config.toml
num_hidden_layers = 9
hidden_size = 160
moe_layers = [1, 3, 5, 7]
init_std_router = 0.0311
norm = "rmsnorm"
optimizer = "muon_variant"
beta1 = 0.9
Below are experts of layer 5 (counted from 0) of a mixture-of-experts language model. Rows are named router (the router's row for the expert), gate (a neuron's input weights, with its number), up (a neuron's input weights, with its number), down (a neuron's output weights, with its number) and show model dimensions 0-159. Each number is 128 + 24 x the weight over its row's rms, rounded and kept within 0 to 255.
Before each expert's rows: "mostly gets" lists some tokens that are sent to it at least half of the time; "comes before" lists some tokens at least twice as common just after its tokens as in all text. This comes from a sample of Wikipedia text that the model never trained on. Tokens count by the router's weight.

# expert 12
mostly gets: "==See", " Total", " Location", " Votes", " %", " Candidate"
comes before: "-", "|", "\n", ":", "=", "s:"
router [135 145  98  46 127 102 121 159 111  88 128  87 143 120 117 131 110 151 124 167  72 122 112 133 105 139 154 127 126 116 133 146 104 114 180  96 152  90 161 149 114 102 108 170 159 125 125 103 103  99 133 117 131 135 146 141 140 110 111 144 112 156 146 119 113 120 132 110 139 121  94 150 156 159 115 159 167  89 108 137 105 126 125 119  88 101  97 138 118 152 114 143 143 141 122 135 145 143  87 125 134  86 102 194 107  88 106 128 111 117 138 161 119 143 161 150 137 129  92 131 149  82 130  98 161 109 135 103 137 111 130 119 129 104 156  89 151 125 106 131 154  98 101 153 123 161 157 159 123 143 121 156 117 148 152 169 124 131  73 140]
gate1 [150 152 110 115 169 127 112 151 164 127  88 130 148 145 124  92 124 114 138 133 124 117 135 147 126 118 167 152 110 103 165 140 123 117 131 135  81 137 134 138 142 101 149 160 156  99 114 162 128 141 162 122 103 127  97 138 129 142  74 126  97 139 161 123 146 121 144 141 114 145 129 114  89 101 170 163 149 110 176 139  96 147 147 172 118 114 109 134 164 121 151 114 148  89 145 109  93  95 112 129 137 144 158 160 135  94 143  91 108 123  97 150 132 162 127 120 176 129 133 146 144  94 151  73 138 139 100  75 145  96 148 136 108 124 152  91 119 137 127 123 103  70 103 103 102  97 117 104 134 125 110  98 108 157 103 156  69 153 135 111]
up1 [122 101 170 115 134 133 140 110 150 118 148 121 126 160 117 148  91 121 150 161 124  91 134  83 180 110 122  99 126 123 117  80 144 134 146 179 167  99 153 160 110 137 139 138 161  92 142 132 120 130  88 109  98 145 127 119 121  96 163 122 163 132  87 141 192 147 119 176 140 119 138 150 130 117 158 129 150  98 130 100 149 122 107 106 115 126 122 164  93 111 162 125 109 130 149 115 138 147 131 125 174 121 131  75 111 157 147 133 110 121 162 137 135  99 155 145 167 114 127 106  81 145 126 159 150 140 106 123 145 158 182 138  85 113 146 177 121 112 157 146  99 107 143 149 153 142 129 119 100 125 109 127 158  94 115 155 111 154 107 109]
down1 [154 180  90 134 151 166 159 150 165 122 119 159 128 131 156 147 130 112 107 169 144 116 126 179 139 114 116 135 144 129 112 165  89 113 146  90 103 156 148 144 116 123 146 141 100  91 188 124 110 134 133  99 132 103  49 117 140 173  88 141 111  92 132 139 153 149 147 149 111 127 116 148 136 118 100 120 134 148 156 160 150 134 166  91  98 120 145 104 137 115 118 144 132 115 170 141 129 162 134 136  95 106 146 116 120 166 126  86 152  91 134 116 142  87 107 135 142 149 142 150 124 172 150 129 139 104 133 133 113  91 142 109 146 164 130 147 104 170 123 122 117 146  96  99  99 136 135 119 130 118 126 145 142 183  87 114 167 106 127 132]
gate2 [100 179 101 100 141  72 123 135 102 107 137 166 146 107 123 115 144 165 142 115 110 123 112 129 134 146 120 146 149 105 112 129 103 113 141 114 131 114 157 102  90 137 163 143 125  89 140 124 139 126 119 126 166 132 153 128  96 106 143  99 102 159 120 153 123 158  86 137 108 113 147 149  92 107 119 125 170 113 132 142  81 108 108 166 105 122  91 130 114 131 157 111 129 148 129 120 183 135  91 132 139 162  96 156 143 142 187 125 185 119 108 137 172 108 127 169 113  84 152 140 110 102 169 141 128  76 115 124 122 105 158 136  87 104 130 106 108  96 109 148  98  87 136 157 143 114 140 120  90 153 132 147 141 109 141 119 121  79 116 136]
up2 [ 99 133 103 107 142 109 127 117 118 122 115 128 181 124  67 128 128 126 124  83  96 146 123 108 136 155 140  96 133 123 139  90 166 117 118 168  99 112 154  84 122 136 123  90 101 109 175 109  98 100 138 122 142 170 144 143 112 124 133  96  90 155  83 136 108 122  80 181 117 136 119 115 122 101 158 140 154 136 144 117 122 112 153 159 105 116 104 116 104 108 103 119 144 111 137 143 163 143 121 125 129 126 114 142 148 151 183 101 138 108  93 156 135 122 121 179 103 150 172 136 129 153 116 105 153 106 105 144 140 156 133 138 120 103 105 152 142  79  97 143 102 141 159  75 123  88 149 161 102 125 113 147 107 147 158 132 135  94 147 165]
down2 [159  91 103 106 116 150 131 125 105 146 172  98 113 150 116 149  96  93  77 124 124 122 165 153 127 110 133 115 135 119 135 139  87 167 128 134 114 144  94 119 137 124 134  93 152 145  94 146 133  91 121 117 140 120 127 100 159 180 136 112 146 153 130 163 162  91 124 140 128 133 153  87 132 157 115 109 102 152 112 114 119 115 167  97 162 140  98 138 150  89 140 106 148 135 173 182 138 129 115 111 126  98 169 113 122 154 161 163 120 127 124 128 125 114 125 121 139 119 129 119 150  90 113  81 109 133 139 113 126 153 116 118 134 144 147 150 102  71  66 146 117 177 118 152 132 102 137  87 159  77  92 145 117 153 134 173 117 128 123 156]
gate3 [140 143 118 123 110 100  73 124 146 144 119 151  85 111 142 109 124 212 127 111  96 128 154 147  92 172 141 132  99 107 128 126 109 147 157 113 177 136 105 134 124 115  95 111 107 118 123 201 133 131 126 110  97 104 150 154 131 110 112 124 122 106 126  79 121 122 112 152  60 110 157  95 121 152 134 128 155 102 159 124  87 166 147 155 127  88 123 106 128 126 125 125 123 141 130 149 133 155 140 110 107 141  62 139 130 126  91 145 125 101 150 110 128 138 123  90 145 104 180 112 146 111 148  93 122 122 112 101 147 151 122 113 151 151 149 147 112 107 114 150 132 155 136 146 124 161 153 169 114 100  96 145 141 148 103 144 115  99  96 127]
up3 [129 149 105 139 147 134 114 141 151 109 138 128 121 144 155  85  86 148 120 141  93 120 145 132 133 137 125 174 116  92 135 127 107 145 176 139 162 141 115 154 162  95 123  91 119 120 118 172 132 126 146 141 114  87 179 148 168  94  87 105 133 137 161 110 105 129  99 157  76 123 163 148 147 125 120 108 116 130 150 132 137 181 119 179  89 132 152 108 128 124 114 116 104 141 124 109 144 149 118 162 107 130  64 123 140 132  98 141 160  88 144 125 125 124 108 107 158 151 154 132 191 135  92 141 118 101 110 113 116  95 145  97 105 101 137 138  80 100 104 146 146 135  94 131 108 135 150 126 146  94 104 130 137 113 125 120 126 117  83  75]
down3 [120 120 107 131 146  82 123 113 122  84 144 118 103 124 132 136 113 135 148 146 124 115 119 142 103 106 106 144 178 146  92 130 151 133 105 144 163 138 140 120 123 125  99 132  98 115 120  98 171 161 137 152 127 109 114 137 165 177 121 135 133 179  95  95 123 125 141 128 100 160  91  97 142 129 153 146 130  96 125 165 141 126 147 124 152 113 138 122 159 131 112 138  87 121  87 138 168 147 155  93 134 153  92 181 131 169  73 152 130 105  91 130 112 172 114  49 136 120 145 127  81 146 131 134 123 136 154 141 104 148 140 119 121 134 132 149 135 116 130 144 106 146 115 148 169 142 176 150 158 129 117 126 103 113 135 110 147 178 175 164]
gate4 [131 147 131 101 139 148 135 198 143 113  80 113 120 127 130 148 129 120 112 163 134 117 177 105 115 150 152 118 140  75 133 130  89  89 125 115 108 143 129 151 145 118 155 122 144  67 144 129 143 134 166 136 104 136 110 133 117 137 124  93  79 141 150 133 117 141 122 128 149 125 157 139 164 142 139  92 138 117 117  87 136 122 159 122 104 104 120 136 154 150 131  99  93 172  96 140 113 114 118 163 105 149 150 126 135  65 149 123 105 153 151 128 158 147 143 135 112 106 178 106 135  89 104 103 135  77 105 143 117 146 131  98  67 113 110 159 111  91 107 120 165 111 121 106 119  99 134 121 149  99 140 123 129 128  89 153 153 180  93 130]
up4 [ 88 124 142  81 148 130 144 154 124 123 129 150 154 117 149 109 127 154 133 157 124 147  96 117 118 135 158  92 136 110 135 134  75 107 122  86 111 118 120 142 124 126 107 148 115  89 113 129 133 145 131  89 148 161 131 128 151 121 105 116 132 125 119 154 144 114 137 128 111 154 195  92 139 137 186 123 135 118 113 124 116 132 118 122 107 124 103  63 124 106 151 131 108  96  97 150 104 102 146 147 119 155 121 115 115 163 131 133 131 163 167 158 162 149 137 135 127 126 171 124 127 113 148  80 156 105 102 107 116 149  61 125 113 144  92 183 119  91  79 122 150  97 161 151 147 138 119 139 141  61 163 115 145 114  85 113 127 140 122 159]
down4 [112 107  96 187 116 102 103 138 101 114 127 101 115  82 153 118 129 116 115 108 130 150 137 130 129  88 113 119 118 146 115 124 145 135 152 164 173 109 123 154 130 172 106 192 107 134 125  89 139 125 151  91  85 181 139 154  65 144 130 133 135 134 116 147 117  91 102  81 122 107 142 154 112 143 116 110 123  99 102  87 112  93 142 111 169 113  97 172 165 115 107 151 189  98 130 120 152 120 134 106  79 114 107 115 165 123 108 132 117  93 139 136 109 107 108 136 177 117 110 137 115 134 126 142 114 121 127 136 153  86 137 153  86 104 157 125 134 119 109  76 137 132 139  90 136 133 126 120 126 110 140 130 134 124 139  85 130 141 129 116]
gate5 [125 134 150 113 148 149 112 158 101 145  91 127 148 143 147 117  91  91 119 158 147 132 155 110 141 194 135 134 136 106 126 122 140 119 139 156 122 130 146 105 115 135 115 143 137 157 161 133 139 132 136 132 154  87 131  87 100 170 149 117 164 108 131 151 144 125 104  92 119 118 128 156 162 136 122 121 121 118  84 112  76 126 159 167 127 157 121 101 132 157 119 150 125 109 123 110 134 137  90 134 167 162  91 126 170 140  98 104 112 137 112 134 120 148 137 102 164 108 158 117 141 117  61 120 145 115 124  71 126 165 105 174 128 132 156 125 108 156 133  96 115 104  71 135  93 104 136 127  90  84 122 125  80 164 121 149 123 107  95  90]
up5 [153 154 118  86 135 124 153 162 135 113 126 101 113 115 103 135  92 135 129 131  95 139 131 148  94 140 138 159 124 140 116 145 175 110 114 120 129 112 107 165  95 146  92 159 136 153 111 173 141  92 127 138 155 102 136 133  96 173 139 137 156 100 128 135 149  96 149 136 144 101  85 161 157 132 104 146 106 150  82 125 102 128 196 114 103 120 103 144 132 102 119 134 114 133  83 137 129 125 192 141 190 118  89 102 134  80  97 121 101 129 165 161 121  93  92 120 108 117 133 138 128 127 144 173 153 115 107  92 114 130  91  98 135 152 136 118 120 179 161 127 118 118  90 155 127 136 129 127 135 114 123  96 137 153 163 147 138 125 150 117]
down5 [134 109 145 121 116 146 148 104 131 133 132  96 127 166 128 126 103 122 145  92 102 167 141 160  98 115 106 148 122 134 115 120 107 103 102 110  79 101 143 150 155  90 123 129 141 114 145 100 120  99 114 152 125 142 122  91  66 115 131 128 155 132 138 125 140  96  94 152 152 135 127 124  88 114 121 101 157 122 138  92 100 138 151 174 106 152 141 124 162 110 135 102 124 110 129 144 104 103 157 120 169 117 141 119 123 139 160 184 121 164 162 137 115  87 190 161 121 121  93 140 152  96 141 116  90 135 177 144 100 137 118 126 125 175 156 162  93 139 128 105  68  72 121 127 115  97 126 134 126 125 130 106 147  95 129 141 135  85  88 136]
gate6 [101 159 159 111 150  75 156 146 142 166 124 153 142 115  95  91 136 128 149 133 150 134 149 164 104 139 160 139 144 131  80 156 146 127 154 141 133  97 174  96 117 146 112 125 107 110 148 174 123 123 129 154 126 136 147 143 125 124 118 142 135 128 118 131 136 125 129 107 138 143 135 115 136  91 135 122 125 125 112  96 108 129  98 129 142 158 129 123 114 152 152 104 153 106 125 130 149 101 117 151 119  96 146 114 116 110 116 135 113 110 151 135 133 176 132 200 108 132  87 132 163 171 154 109 182 131 133  63 122 120 165  81 141 177 151 146  81 113 138 145 147 114 124 100 103 144 150 128  97 159 115 158 127 158 189 111  86  77 119 137]
up6 [ 91 163 114 131 136  89  99  88  98 125 111 144  99 119 158 174 164 152 135 127 168 177 163 130  80 143 105 111 164 136 102 129 125  96 101 152 144 111 141 116 139 128 157 170 155 146 125 124 160 113 161 125 164 130 152 117 118 188 117  96 133 159 114 105 138 107 156 112 128 126 115 138 162 124 139 127 159 118 100 118 120 107 137 141 118 161 152 141  70 100 127 125 135 121 119 118  95 122 134 149 107 104 166 142 137 147 124 163 106  81 116 112 112 162 153 136 125 111 130 150  98 121 127 146  88  98 128 142 164 118 117 139 104 145 171 101  97 172 134 134 145 122 133  87 136  90 182 102  99 120 119 143 103 157 176 122 125 118 114 158]
down6 [ 82  91 147 123 145 122  95 127 119 127  67 143 112 142 124 152 148 116 114 122 158 126 139 122 158 134 133 119 119 152 149 144 100 134 113 115 112 139 110 113 138 138 144 126  98 158 124 137 136  64 123 132 160 123  97 127 150 177 109  98 144  86 142 165 115 150 133  91 141  92 178  78 138 153 125 166 141 138 119 149 128 139 107 138 167 140 109 128 160 114 150 104 116  93 170 102 105 121 100 121 111 164 142 148 142 133 137 134 154 113 203 153 105 119 167 134 114 102 164 126  98  88 120 135 125 181 116 139 152 158 100 110 163 151 162 128 144 114 168  85 112 171 139 121 104 132 132 111 117 139 159 123 161 117 121  99 139  89 121 144]
gate7 [144 119 140 148 149 109 139 121 133 115 101 118 149 144 140 143  95 108 126 120 101 154 201 124  92 175 144 163 115  79 130 122 113 135 165 109 150 131  97 111 142 118 115 157 121 124 174 126 179 140 122 146 162 132  97 113 146 130 144 121 168 120 106 169  78 129  99 130 112 100 119 118 164 163 111 147 126 143 135 124 119 122 153 117 105 176 131 139 117 169 145 123 142  73 138  96 143 176 124 157 106  96 116 140  82 122 118 126 144  71 137 109 105 155 115 111 103  99 143 106 153 101 133  99 116 152 119 133 133  86 136 121 143 111 149 120 110 104 138 127  79 108 113  89 152 139 165 149 141 167 101 150 143 138 145  99 124 174 134  98]
up7 [119 128  95 171 146 154 123 105 131 107 105 106 145 139 108 144  73 109 121 149 103 153 130 140 142 123 100  86 101 107 178 127 132 121  95 108 115 159 130 137 124 141  90 163 114  95 132 137 136 185 103 132 101 170 150 147  97 110 115  74 139 150 152 149 108 115 121 120  89 146 107  93 121 151 173 104 114 106 113 159 123 134 113 126 116 157 124  98  96 150 115 115  94 151 126  79 114 139 153 117 141 114 126 119 133 164 102 137 110  86 150 125 150  89 142 103 131 104 139 116  97 108 129 144 148 116 148 139 131 121 157 100 135 133 180  97 125 120  96 143 152 145  95  58 132 137 191  76 154 145 138  97 129 121 138 110 124 135 138 135]
down7 [102 132 134 154 101 137 137 132 103 147  72 123 135 143 114 114 107 173 119 124 162 135 118 158 103 133 175 133 150 143 113 142 148 168 140 114 124 130 111 158 128 108 139 133 154 121 107 145  97 122 106 108 149 172  85 153 114 123 108 127 102 137 155 101 117 132 140 137 116 158 149 119 147  99 105 140 115 133 129 141 149 145 109 101  87 144 133 152 134  84 135 160 115 133 148 116 130 127 107 146 159 169 137 169 209 124 121 149 104 139 108 141 153 164 126 118 114 113 101 112 155 143 130 162  99 108 135 160 164 150 113 125 160 175  87 142 155 131 129 140 107 125 120  73 141 107 121 155 113 187 124 141 132 134 111  56 110 104  66 148]
gate8 [110  82 119 121  92  91 114 110 157 140  97 124 114 138 128  95 136 131 104 145 126  92 129 129  92 103 124 145 134 144 149 142 128 139 127 128 127 110 145 108 108 117  59  84 107 119 137 154 113 187 181 130 146 151 156  82 158 139 145 163  99 172 129 145 108 149 155 137 152 155 117 117 133 132 131  80 105 154  89 134 129 114 159 143 105 112  79  89 133 136 129 168 127 105 136 129 111 118 163 139 144 112 152 175 142 175 163 146  94 128 108 135 118 122 148  93 150 140 121  96 144 127 157 192 118 142 136 158 137 130 170 133 176 146 105 143 138 173 118 126 143 126 149 142 117 133 158 145 109 140 116 175 118 127 108 132 132 135  96 154]
up8 [105 100 134 138 100 113 153  95 117 140  81 119 117 177  85 125  99 120 137 131 120 100 101 130  91 103 121 136  80 100  98 118 106 131  90 142 122 137  98 130 113 111  90  82 116  86 134 119 145 129 165 119 133 147 116 114 156 172 126 136 124 145 129 133 125 158 122 124  94 128 126 133 130 103  84  70 101 163  86 131 101 132 148 142 105 130 128 146 154 142  85 164 174 132 123 121  96 124 157 107 133 157 194 170 132 133 152 139 129 113 101 123 165 111 108 143 131 143 103 127 111 139 142 162 127 126 114 127  89 147 122 149 120 132  66 176 134  78 103  88 100 120 108 145 140 154 146 133 106 129 126 132 112 103 108 131 139 141 137  75]
down8 [ 95 118 124  91 136 155 145  80 133  72 118  89 141 123 126 137 126  83 153 125 168 119  60 145 112 165 110 136 113 139 147  80 117  96 118 115  84  89 141 115 115 106 153 103 100 131 141 149 116 111 142 106 104 126 140 163  94 179 128 130 128 143 157 204  88 107 136 122 133 154 155 102 136 167 132 168 114 175 138 107 153 149 109 134 153 136 129 126 128 117 126 112 136 133 109 122 164 142 126 100 101 122 127 188 101 145 150 144  86 155 118 103 134 131 130 122 134 131 117 153 130 114 115 114 107 125 166 160 104 141 102 125 134 115 100 158 131 130  94 101  69 122 115 124 152 158 147 138 123 165 100 143 138 135 125 140 102 118  99 144]
gate9 [141 132 121 161 122 138  79 124 158 127 114 147 123 186 132 141 150 124 116 132 158 160 149 130 160 137 175 117 140 101 145 162 130 127 125 117 133 127 144 134 140 118 172 128 174 127 139 127 143 137 141 118 122 117  95 120 155 121  87  85 132 135 128  93 112  72 162  66 166 126  88 128 100  87 120  99 131 123 143 148 121 118  83 159 151 142 123  84 126 157 138  97 134 132 117 131 150 114 164 146 131  92 131 108 167 114 112 136 106  90 124 123 163 181 127 140 126 130 117 114 161 113 134  98 122 145 128  86  98 165 123 157 119  63 113 130 132  83 138 126 120 194 102 137 153 126 100 124 124 128 144 121 143 124 135  83 129 122 181 140]
up9 [123  97 114 158 119  95 111 130 149  92 147 143 131 147 132 122 126 116 143 117  94 126 113 140  85 138 127 139 141  61 129 185 113 130 131 122 127 163 148 117 105 136 126 151 176 136 149 158 108  71 107 110 126 126 153  78 121  93  79  76 101 103 114  89 136  92 101  76 126 117 112 160  83 112 106 165 111 111 154 175 102  96 127 142 102 132 130 126 145 180 113 103 119 154 124 121  94 111 160 123 134  94 135 117 123 135 107  86  96 129 102 104 128 116 119 165 108 135 126 149 155 124 136 125 127 106 131 148 135 166 114 119 152 107 172 128  98 142 133  91 112 126 123 136 131 137 110 144 119  87 150 134 166 152 161 131 117  99  86 133]
down9 [158 100 154 137 121 124 114 129 171 130 157  99 142 116 145 108 135 122  98  71 106 141 145 125 130 135 132 164 167 157 112  85 105  98 132 117 153 126 150 100  97 113 146 129 167 123  85 105 133 145 156 138 162 125 136 123  99  91 136 135  86  69 130 124 140 119 147  79 146  98 130 145 110 153 116 108 124  87 108 129  91 102 101  84 126 135 197 126  75 146 108 125 134 169 122 128  83 132 144 137 143 135 125 167 134 116 118 115 146 150 139  88 155 109  95 110 131 145  86  98  95 125 151  97 131 165 139 143 120 131 128 137 113 149 108 173  95 115 145 120 112 152 142 129 168 125 116 139 115 108 104 107  98 131 168  84 129 107 159 125]
gate10 [172  93 121 129 140  86 112 139 131 119 136 108 121 129 115 124 151 101  91 119 153 110 141 116 144 159 103 144  99 128  94 101 141 130 116  99  95 128 145 134 147  94 142  96 147 138  99 135 173 154 149 107 119 186 112 126 140 111 143 136 109 170 137 106 135 107 121 163 117 125 155 147 171 142  71 128 156 183 165 105 132 133 135 125  95 130 110 157 124  73 149 127 113  99  99 145  94 153 124 157 118 121 142 152 185 126  81  85 153 166 152 117 119 132 131 136  61 118 140 161 118 156 128 144 114 133 156 127 114 144  94 203  93 124 115 111 121 122 115 121 124 129 121  95 127 144 109 127 118 159  87 151 121 123  92 130 141 120 132 116]
up10 [169 108 101 143 121 143 103 126 134 144 116 111  96 146 122 121 143 107 109 168 149 131 134  94 130 103  97 100 140 134 105 147 157 128  96 150 121 138 123 124 130 119 116 127 152 136 116 171 170 123 107 132 167 136 145 128 126 100  77 162  91 176  95 118 147 135 133 109 117  89 109 119 133 164 148 121 105 155 155 129 100 101 134  88 118 132 102 116 141 108 139 115 102 140 119 133 122 148  94 141 160 126 141 137 153  92  76  93 167 131 143 196 108  85 175 133 112 119 115 165 111 113 139 138 162  94 149 135 150 132 110 194 103 120 120 136 135 158 145 147 103 160 100 126  72 149 136 138 102 145 100 124 134 168  93 165  85 125 134 135]
down10 [111 118 137 110 126 148 125 155 115  87 104 154 133 125 155 109 155 136 113 101 133 139 110 173 117 115  87 124 109 142 147 137 142 154 119 124 104 129 104 115 137 116  95 147 128 134  65 151  82 152 143  87 127 151 105 134 148 106 105 128 117  71 101 122 133 125 146 109 148 113 138  87 144 172 108 106 116 127 151 160 105 112  95 138  88 136 147 151 113  92 102 167 132 124 117 123 127 119 128  80 100  85 169 173 161 155 141 148 124 154 119 110 117 156  97 109 127 109 114 137  81  71  84  85 175 135 145 179 123 128  91 103  95 146 143 117 145 132 124 124 100 134 109 135 147 124 123 143 133 138 140 142  98 169 177 124 112 157 134 103]
gate11 [122 164 121  76 158 115  95 126  90 132 102 104 135 119 105 154 116 164 169 172 130  95 143 158 125 151 128 122  94 124 132 140 117 103 117 137 116 153 101 152 127 101 152 161 156 106  97 141 130 153 164 122 130 123  74  75  86 115 143 114 139 122 121 110 158 150  99 125 154 125 116 113 146 107 106 121 137 134 131 107 142 120  94 119 152 151 113 140 122 103 101 111  90 120 169 134 119 128 105 129 177  92 135 113 153  73 135 109 107 121 143  98 107 115 102  91 138 152 164 139 126 147 164 170 133 175 148 139 166 131 168  89  93 120 106 118 127 153  93 134 131  91  80 106  94 149 148 111 126 127 134 112 123 147 105 112  70 123 138 142]
up11 [ 85 141 152 110 150 149 146 152 111 138 168  97 106  88  76 119  67 165 141 193 128  99 160 162 136 129 123 121 145 103 122 115 124 143 113 146 128 122 132 139 129  95 154 191 133 149  96 136 103 118 106  95 120 112 114 102 115 145 168 123 151 152 105 169 168 164 125 149 127 170 109 116 171  97  97 120 133 145 123 146 152 155 143 148 124 117 109 143 111 163 140 157 114 117 124 163 137  98 113 122 171 112 155 142 126 115 109 101  89 128 133 130 121 133 118 153 134 151 143 136 108 115 140 104 167 166 164 135 169 120 138  62 150 127 146 126 136 108 129 135 120  93 117 122  87 106 146 152 139 145 170 124 155 103 114 141 101 111 146 124]
down11 [154 138 111 144 132 130 170 135 166 170 138 133 112 141 112 137 145 118 161 105 149 155 127  83  76 103 134 139 107 156 131 118 121 139 174 123 143 194 132 109 115 147 124 126 157 185 115 155 139 154 140 134 140 122 112 125 124 130 114 160 139 119 120 132 161 146 137 140 124 122  98 135 120 101  90  86  88 123 128 123 133 137 191 173  99 141 107 103 128  77 143  94 119 175 122  87 158 113 144 101 125 165  90 130 124 144 162 103 102 100 110 156 123 128 121 170 151  92 120 123 122  92 111 100 142 140 100 177  97 164 139 122 147 146 111 171 104 107 132 148 129 141 140 123 126 128 108 173 122 108 130 132 100 120 117 156 112 135 161 177]
gate12 [108  90  97 120  84 113 117 145 142 111 165 104 138 109  93 110 110  59 121 113 131 137 133 144 115 153  92 129 135 126 124 147 112  82 138 134 126  90 117 163 153 140 103 158 168 155 123 178 150  68 163 160 179 131  91 170 133 104 160 131 135 108 123 105 115 106 142 116  79 124 138 121 126 103 106 123 149 146 127 129  84 108 142 149 130 117 125 133  99 129  91 163 164 114 130 129 119 136 146 112 107 180 138 149 156 119 112  41 119 143 127 130  96 134 152 150 117 118 163  99 142 145 139 149 125 113 135 121 130  97 140 141 151 134 141 162 138 165 153 148 140 114 140 124 100 131 129 143  95 126 111  69 151 132 148 114 124 129 150 120]
up12 [144 137 137 116 150  74 103  89 153 127 153 141 125 152 118 150 120 122 158  87 155 146 112 130 165 147 116 157 129  94  98 147 193  76 119  98 149 122 106 124 117 123 144 160 120 125 147 150 144 116 127 120 150 112 134 150 155 126 134 146  98 146 110 123 127 139 202 149 113 101 102 122 127 148 131  98 116 100 142 142 134 117  97 157 105 134  82 187 130 142 112 123 139 148 143 125 151 129 133 103  81 148 135 147 116 124  94  99 140 169 128 113 112 167 119 114 127 154 150 110  73 141 115 122 146 135 130 123 173  73 104 133 145 128 136 101 121 135 129 133 115 117 162  86 110 104 118 180  91 118 140 102 125 127 144 108 113 123 107  51]
down12 [119 144 143 127  74 105  94 128 103 156 148 148 121 151 126 123  85 176 150 121 114 123 140 137 138 129 119 149 148 134 137 141 128 133 112 126 126 145 131  95 144 103  77 155 127 102 166 117 118  81  86 108 150 135 102 107  92 134 102 127 124 176 143 128 113 116 122 110 141 154 132 151 137 156 162 137  75  90 120 120 140 132 121 126 150 163 164 160 104  85 127 101 177 130 161 111 121 118 133 100 162 124 148 170  72 139 129 107 114  75 127 122 157 123  92 165  83  65 121 119 147 127 156 104 111 161 179 158 139 145  86 113 132 101 133 126 107 118 132 145 136 123 124 124 153 165 124 130 131 143 174 127 129 145 157 171 124 136 141 124]
gate13 [160 126 102 103 152 122 129 135 150 140 126 160 170 124 122 105  98 122 165 111 142 141  93 187 153 103 173 123 109 116 120 100  97 117 153  91 130 130 118 133 166  66 103 130 128 113 147  90 141 156 165 146 101 118 120 104 166 120 139 141 151 141 128 113 134 126 121 149 123 169 147 114 125 164  97 120 160 148 108 124 103  54  98 144 167 127 110 161 111 133 133 121  99 126 125 107 152 103  99 130 127 156 119 141 119 113 137 100 105 174 153 201 157 140 155 140 125 155 147  98  88 122 172 101 110 124  98 155 132 150 127 152 125 109 128 133 110 100 162 133 128 114 127  92 116 158 111  87 129 152 133 143 134  92  99 114  92 140 118 110]
up13 [143 127 114 132 135 118 118  90 142  96 100 103 131  93 149 105 106 118 125 110 136 109 116 137 123 139 112 132 108 150 176 109 111  92 144  95 139 130 142 135 156  98 119 152 147 148 201 128 144 128 162 105 167 126 119  97 128 182 115 142 117 139 110 190 124 162 130 114 162 136  99  72 106 130 105  92 147 115 138 125 112  81 150 151 169 132 162 118 140 114  86 100 125 135 116 106 129 112 134 142 148 155 106 163 110 161  98 123  97 180 184 151 167  93 157 164 118 162 106  89 129 123 130 160 113 141 123 103 123 108 151  88 106 103 130 131 146 151 143 125 124 116 108 140 154 160 148 131 136 112 100 131 142  89 119 142 155 153 158 117]
down13 [113 105 101 136 132 138 125 139  80 146 135 138 147 137 114 139 156  99 111 141 106 133 104 154  84 150 105  98 119 160 103 146 143 154 160 121 138 138 116  79 113 115 158 124  95 126 102  90 141 144 128 160 161 144 117 100 153 112 148 125  79 130 132 101 194 103 119 132 118 119 142  85 195 122 127 131  87 144  69  79 128  64 141 137 179 126  93  88 139 163 127 146 132 143 107 156 157 103 160  95 125 118 110 147 140 103 110 131 160 161 166 151 126 128 143 162 145 128  78 111 149 142 150 125 126 146 110 128 157 151 109 156 112 127 157 154 157 126 140 127 115 130 120 124 123 148 145 111 139 148 126 132  91 109 125 158 112 133 148 100]
gate14 [135 142  72 126  93  85 122 166 100 127 118 128 137  95 139 130 112 102 134 161 124 135 120 104 141 149 116 165 125 144 122 124 142 159 124  89 166  62 140  90 127 120 152 139 126 137 118 128  99 109 101 120 135 139 104 121 133 152 161 135 143 151 144 141 122 124 102 162 158 123 130  89 140 125 131 115 107 119 104 123 113 163 166  70 116 177 115 139 124 139 112  85 105 125 106 110 116 106 158 123  65  92 169 162 123 135 110 134 146 169  97 143 133 135 143 116 147 118 102 169 137 148 115 117  95 130 108 122 121 128  75 157  90 127 127 149  89 128 132 145 109 119 138 107 181 134 143  76 130  75  90 150 138 120 131 135 156 160 167 102]
up14 [136 149 146 116 141 106 143 115 131 104 156 148 125 154  89 139 121 124  80 123 137 130 122 111 119 142 121 124  93  55 107 141 118 103 142 121 130 119 153 162 101 131 143 146 118 123 112 103 123 152 130 126 128 132 106 123 177 196 147 123 129 156 102 141 168 153 102 134  97 132 177 148 175 136 108 146 145 104 122  93 116 169 112 173 104 154 126 128 143 168 134  97 119 138 127 129  93  89 131 137 107 140 139 151 149 124 147 129 158 136  83 111 129 115 143 181 127 143 153 116 100 121 118 129 149 105  65 155 174 151 100 142 162 109 103  84 107 159 142 152 130 131 136  78 121 162 155 142 159 146 134 157 141  81 137 134 168 133 114 142]
down14 [124 132 146 174 113 116 109 165 138 114 161 140 136 155 144 136  95 149 139 115 143 147  97  98 151 115 142 105 154 139 126 154 145 123 140 145 158 127 156 135  85  74 131 146  82 126 115 132  95 142 151 133 181 120 134 169 129 121  94  92 169 114 121 121 125 153 125 168 132 102 138 117 157 126 106  89 142  96 120 141 148 125 118 106 164 148 136 121 161 135  89  84 134 113 145 101 145 107 146 129 166 126 148 160 105 157 123 127 112 111 170 204  97 111 114  99 150 131 121 138 154 125 145 113 141  83 166  96 128 181  91 144 171 158 134 125  89 133 157 128 152 146 125 109 171 170 172 134 143 122 109 133 156 109 122 128 130 105 121 136]